Below are experts of layer 8 (counted from 0) of a mixture-of-experts language model. Rows are named router (the router's row for the expert), up (a neuron's input weights, with its number) and show model dimensions 0-255. Each number is 128 + 32 x the weight over its row's rms, rounded and kept within 0 to 255. Numbers have three digits each.
Before each expert's rows: "mostly gets" lists some tokens that are sent to it at least half of the time. This comes from a sample of Wikipedia text that the model never trained on.

# expert 5
mostly gets: " She", " Re", " John", " film", " ex", " Pr"
router:118137120134113153116179117098161102100156146100105152109164121120116175133099144088165158126127161134116147145109103151151149175103100103141255138147150099147187132124079113100096154099139113159144100113073103198125146118103155118153110142155160115145093100125107162139129123137121030116114163172160145146131148091227145106065086159124105102063134155120122148134119131123139064116117071118080145110113106118117000122138142111042117110148093139226142140140156137093175109146097224151116137121142110111104151139114104122153100143116105104145163146141101104187165131095126107115138137221153093127098148107103117132148120113115154113147058139108149106101107098152139136165109100107114159136105157143099138097110146126136122127144138164109135137129135147107000136118088144
up0:106166115134103164115165114105139169131136142110170156129142113069104161144049082120139158146078138142095186122193104140095047190202124142158127116095159129128136083157104144054166097114147088138120120098160170114078159144156127067100151077126120160147149099103079110156098135138126140116118130120117164129079173128176160044191097106142125102123121164148070115058152180105112157111117095063098132163070156065103120085159135085114099109156086165113170148123202135105111123101090136178121120102137065191084120099150136230137063137142108088159153108121145108146115147103157140153125153095144153115123106096128131156143163099079112169146114098104122169120125168144096134155077156145128145158063128112168143111142173121170146103127112143101180092115082145130171122066077138
up1:141158173111117175110140102151126131125087160084113155134150063054095139146134145116150147109136100125153099117156054122145113134120154067151091074117106098157130165110076181115150110093058175148153160138201118160111137109127156070135095127169115072138142080108094104106128113138142056101116136129146118128129106142134096153152168146110094165135177136131095139116158193156116076091069084128168187106145180072114128126163137101175113105121080161142129133062150118195103073135108157136181122157124098152104214085141152138078114077151108086091134078112076143141153147112098104162138106132159207159140148074076237134174110109104114129142125099153095126154126119164115131071144176156152176091133151138128156128167099153090161131147121161142089146194166075106113155115089115

# expert 9
mostly gets: " l", " s", " v", " ex", " n", " can"
router:112130113141105144124255108106149154113140138114099142115088114130111247105111128115124150129145147104098154140111098173134163155124105104126197152113159114158185119119117103119107144126150129144176098110107130182121161108151116128152094127100157109131108105112112149116125166128105218128125104147150149136136159091140155114120124151127107107000137142140130143148129144126145121117116137119109124117126104097105074103142151117177106113153121162063153128135116142085135113144142159127113128106226115113100146137102113117145107137132109112150143070131102109164142141118135104122140144152147079119203150101115104156130110111124146108107182181103142114114108126146145164137108104101118139142134140147107128106108149148165122121119245184099153140143150145115143145091042141
up0:162149106150148164129158120102114147146141137092116106163150131128110120130148118142116113129204067153138133125136184097152071142115078154091134171111105110172067112100117101111141113131123122081136163141095082139105162112150093169156143086094168143168143097115139175129100126153074183134107140106148100181108186125156076126136153161148107107107070127134174122106145089085138140177134190142156128146085125162114162147169146041111136091124169179187175124167158132114155181192121148120098078194167114160104131089159188147044137143148087090099077097160131091085074155061109054160082113116155118112185111202141137102149116186168100104147155231153140077079134113169148086103125155102147140058131144149107141144145123119127102121084075133156155107134106171131114114105110112
up1:135127140122104130146094150164180144156155066145117108213087154144158106171166105111157151186116149136175118125140130077095173183079100178166170169126106083119124150135095092132098079108106098171142078108151148169167098128143124097135151120147087163136113141183089141120116129132103142169095210161096160131148164131179125101146113183137134112136117139157158105122092168115098098109074054119167106054114093100139083173099103063154146044179175155116219147072152140070131073100077132116131133123089071208074125127117091122135088141154080134127146118124115146067121136098175103089138127113159159151180122069126119152102135143134170111082113198108129183107156145108135128120149119156210142143160147120103130133147104179140177095121127141124130116129127110178130111117077092

# expert 8
mostly gets: " ", " at", " until", " against", " with", " after"
router:130113109149106144138183089117155137098159155109125150112255132092117083110106134114024148156238128187113149184109118182131143152171119111127141129228148100154175130124130127097107134110146144154151110112115104152121164116082146109151116150223154104147111110137108135106152127128114163111140185076138154166122152113071133111084105144114114105179135157095098140154125166149143211152126000087110132112138103106113044117142151108097104110134113160126139153169068153115147116134203135129093144109115118104101119123108109113151112141126105094147146076133111115146150143102148093103143133176135145122070138095114108045151104106102143070135144155110153107113112110154141159122116100099100146157083143159119126097115157133147097114173148171121117144161149156113078147115093144
up0:156056139133087083137139078173163152100125121095181117133166169154163149052114154084092122116209057112158135099087153139140167137176085058117103136117048147105152143126158136097136113151173153133081121064106114104146110107127097141150131127139121064108158075118172135169129076073053076162113108183113137152109083147132201096120090102116105083089191123096124093133191109125096110130153142125158146127089158081134148138184103136102145149086131100094145090116178106152131159146159144150126104108169130132128155157102150073107101179122104101157133173131095156201111135138108067114129154112112147079050126097114156144190153085162115102153105129101190123108063120093118109108180123088104086103085097137107137161120102136118109161173103145160124115063134091155112158105117087
up1:189122137123177128121151154113134125121153097109156146087124145048170080108110101075084137107059106086164144094183123168094126123132180106151206093117142157110172123102140140128118153130158068171162178173161121134102148147026180123083158118129120105155135149154123190160102155129076127127137169133146114163108124105179115138146109137159082088047168144144157133087119120104140171104170146129097151083120106098125119104143197129161091103168138113074140093109118097150082097124095187138163188135141129179138147167046190084099175128119108124135142103104121156130095125164145121185123116113163133103126093123118102088148124112123108029136112144134167111117126128067094137097108121162175168108130146131151118116138200105082209111099116167140043115183127154132072116119114153

# expert 12
mostly gets: " Y", " Mar", " October", " O", " September", " X"
router:111145100103102147129191126109137137103133124110107160098106116105110151093110148111136142145166152037105149107117083140132155154012102105134073131245145100139225087146105125092110159113149140141140117105097120139128143141134139112160106129090161105143104104118103144133150116119112024124136131096138108144130155115165147107077106152126113106248160146156117138146110144129153234149109156113144091110124120116121115093155148113132121113139100165174142137151157138099071114149157173112101163114000151110109137139107114114166113153155116120151140147129117107168125152115137105113147130154142096142105144090113108127150100114103143110165123187107150109101102108160144154119100117097109139136117153094124119117119144227190108140117058160110138143167146155119021155107075123
up0:135142129205219167111141193169118085088166120108114077137109136163089115086123131123128103099151148165134128132114020100150106129153173133180138093145150153132119107107125111116156108151105155124163160077140136134121140070140140089183192161094119141151100118128142067117142102153143120145133140095146141154125160163140146165147150116131115155132148120160086095186102131129113098127091110060140164127131161080126118165142165094139145161139080185059199144109196143113061105189127158124127169172131147119125195110104143114155117146091135102142079107115192105057111131110088106093082122148160107137067127114138144139113149103130119177132179142155119140127175079133147084081174067136163138164191163142073139151124095100128157099099121019108109126152183118107189126187103159
up1:167074130173086116145135167187174098125167182074099131157146154165146133062116153106134158087079120110158124082140146152120155114144157115119146127173167121097136165105113138139082113176180085162071131178110143164142178112185114085142152102101091106071177135164131128112131131128101111091142137166107119140156126202144162098118124061140090091085134134174136127135099120108073176133118191122137182154111076128113149173095178054125110068118102124061124104109114137136114168156169127191081081126125175117105122147134135154161124137113141129143128117095184153192127119102143071113090115163120111047140116147117140138152111177166186120122124185133141085164092057083101183128066150132168117116124138155207091162209137102137170113147140125119141161071105155141121136151109194

# expert 10
mostly gets: "):", "—", " was", "==", " is", " became"
router:091154112154097151138158129109146144096136160105114137107168105096115162101132139092222152134204137145112151123118100169140145153238118105123071150172140100150137127141131124125113149116150148150130088113116108136142156134171148111146096147150145119152103114102100139101163099119103255104112164110143128156134165124106140127053091142125111121178143158089116141142077147140153250138098089115094114114131111110094074090150135105065102103138119152177140141159116148116076115148067112162106158105166144117127141127105113112168109156104121102139161107118107106161133134107142097094138135092155112091227137092123092247140098116097150106125087166118151109113106110145140140155100118088101155129121154166113132104107138013184092103143213174115136151144154166107113149082079126
up0:200106108126112106129124070101162086123104166104117129105145165135128132101122163090163122178158141161109101134124054108096124110106135062083170039141181093098158077079156138136080154155137121174078105138088138138134133122134129150099181040154164093150117119151115106094192142101106142139133120129134122083141142077085070141178150113190117132100131146068131185074097168132087139103126141099132123129140176110166113150106146094088105137168120195074132137178070105100093106149080116147097127123123141113152124142131089185139126129100101131175100117122111132062177148190086116063175131075063114138169152105116110149173113178073105161102087076164151111066128130187163171188119164169110178116115124130130156196119114148137120175131130118117119130056128092170120145109147129
up1:089112104124109059125124103190117126176134136090129103126077159084099117125175128123188080162124111167176097120139115154158126088167060141164137167081067108159151107101109117167068217115182147109145093100092188127127069142134138167146123154132151149089142168161101113114186167141070118152111156107093113168112106102121198127093166181153146122165087151097150149169139183126116117078126151171114111113129116133149186101123153120127087134089129114106157113175139139132135140124162150091067094122125154128119157111067131154172135158121098072151063088099111153095109153120114132120199147124183153135133131122149062071105130096099096154112124123155111066096098080121092110194203100094156143138122197152082116125070113170129094071149089120176076100174100091129112130140076138

# expert 3
mostly gets: "%", "°", " years", " May", " season", " when"
router:123121097083109135110114166121162138118146132110124140115163134105103053101119149102126136161144155082095149120112108170129173170209103115144214163091150078160212026148097123066098149119135204155148092100111118129150144151145149107137113143146151106130120119100111151121149087142106127090128128120162138142108159091150151099091122144128097097123155167138112151142147131140147228139100092110157127106093097115108096106173167095100119110168087166217159135166099139094118104170161160119108160100101127105100165128114110114150112150150117109162145082142097109140138145101160092095150118234165088131000152083102108138138101108105140093131160147135157111100115093165149140117117118096096144144098143119097137099108152083152096151114050158107137147165157137107069162065052104
up0:155087143146107129130106113171164111126081106139081164130114138129141151156095148141159106128122136127155145135119141205166161112086184129103161203080135130191142115176146125127114077110106077119163123072164109102151093100092136121113148086088115125106114111098127129147170160136136083132143120138124157187148187114189134129119189121129067138169135070136110139144132090127153050085083145073147127108155092116091125147123160104144171184087120140139109105090080143112142163087173166102090149121164138110147106063060143102163074129165051107179183123117154108089076165148100113121108206143139190087168141180078191117166165093114123153091111144166135094167087183133155114129146098161185165057080128112139109140119162098125140152068168130121086151137146089136109198101161093
up1:168095097093162106113091174138102133155135118137166127137088107104147110154090133110135103063135196143121107067151070150142164103140153154123150176183150067161120109117103175104121111072162152156119101114059135129160099144154136054128121115124143098148217097156155137131138161125083117093107118144116145129180128092117107190166121133118177133141187111145167114142137136152150133147088096158163121135144050134119136108175177106161120088110110147137075162147122134115146157152122145145097134074094106064207180157094143159194218159100193102119145105128107127107137092128184115095131171116086150137160155116102102131188114135121103166144116078165104050178140155143119077095170136170098148171133139113116117179100140170142141181068171177139053132144166099137181127099106070

# expert 7
mostly gets: "==", " (", " sp", " p", " ", " co"
router:116136112134106152147240125113149106122147130102105137116113124113109220115117139124190143142139141131103143127116121189131150147083119110136113158225148112130192124130107136121110146117145156134110112112123117143124139152138148094153120145029158097147081109143115160135154114117111209136132156000144126151126156123111131115097110153135106109255132150129107135137135159128155227134110096095062088118128111111111023107144146117106120105148109147111129123144120150106146110142157168104110144100151119114113147107107106111150103143130103109149140058127102110140153146111133107124142114112154085135234149110099128068149116114116139088119162138136156112107099106146136143147120109125105153155097149106128132107104147214148107090174198192097145144140160136111086144088062114
up0:139082124129098144106117100104126110113091127168034166112107079125119117124140151171152101162116157107185205165113128192119142108166127114132129107085172113082145108094149141137105180107040167173116071119152163155161198114097077114159137111123122108100130125136136151131153113177070175083105111123154151095139115151070165129120102176115082119139121113129084130125130151108084136126155130090147158103083160153130151131155127100128150119062121135154151142103204058154168146076183120095133094146108166083122109149119104171125130119086151056108064136129102114107207170122132161128159068151159113133150129051139158075127161123094136107135069186183104112150093101042136198162161151150129122085152227097136131092120147148131174136135102156174150143157120105127082125127126105
up1:115040103092111151095111099087167131099214144156083100184153120137098066123134110184061147107140173136123144136054143099151142122109114083131154151104038143115160099130098172175141156180141124173143083196167140107141178143074072114079119116137170117056127073111153111115132157105049135137159137099210080098129123084138147149131142108170083126124090075096155083175106111149129112141123210128143166088099129082132147126169171166142179111087150172113143126139130165184085109147123074167118090090106110137151138140139156179114162098102145115105101058119099096168126123124108142152144171131158164136130130115136147085143105111119106131136109152157164205131070118169152134166121122092149070164150151131141136129138185188121143090138123127145154129140108117148095157126121198

# expert 14
mostly gets: "In", " July", " season", "==", " June", " election"
router:132121100104108148119153128106168158100140153118127166109141153090110255115112139093065165159183083084106150130090127147148128155186106125147140155095148113167184128136096140101113156122151080141122107114114103179114144138171149094154112161155140095145075126117102151137154156117103221141149158204133118168116146103099157094121106159132110101227137147149098138157146151116136207152112152108118133113135104113109123085145148112093104109157110165061131117165172149114036112152128154138089169099201140126114117131107112117141101146122107089141158102118104107163151130091153100099148103099135137160174137111086118152161102111107147089112189193115144110128115108166153140154105117090116132142096135107095118118104158195101097125191159213116177153127151174115159146108181138
up0:118150141101142176119113140143167119139147099110078149153131118157094148110133149056106172183218118081112192126088091145096183127149208127121081095120178150149101103152198120123191074098080090075143172148057126098108150102163146064133148156112194161131129130090138122131099125131139166093155121096155141128186115186159177163124132145142118121133113136180091134113115133147096116065104152053147121173116171091079182115078085116096154086137115127136195125098099132161141110129091168099144125124083138164189121173148123119083102119135117133107169110091114116155128133086106085146106104140127065129059120154104120126119199120072122082117107148166127121081107113098128154134101084091070093158118128125089113107089132070148152164120105138191178111116107085159121152174153060
up1:152148166101158178148133174076162131172141166076086126181115165154142173129146112109097056174151088137141158139125123146117126172053153044080110156138143126137094130129143143123093131096100143112084210204151168088132111083160088065119101146081092102172106134127129137115102143144105110131134103087127137178083116090059130083093083096092079105095170115042084126179118192134106177139164134091129104096088145090203139128094102124141110130163166128165146164150114149168090104158055106107208135138170137109150120119168126111141133080104145163127169159128113178129101119112167077101108103090111101130140145172143128151182097125103125157119075178101152190102087104112080108147121118159118163117102084133146139105087141103146144080127117151084173149077134121134092150071117122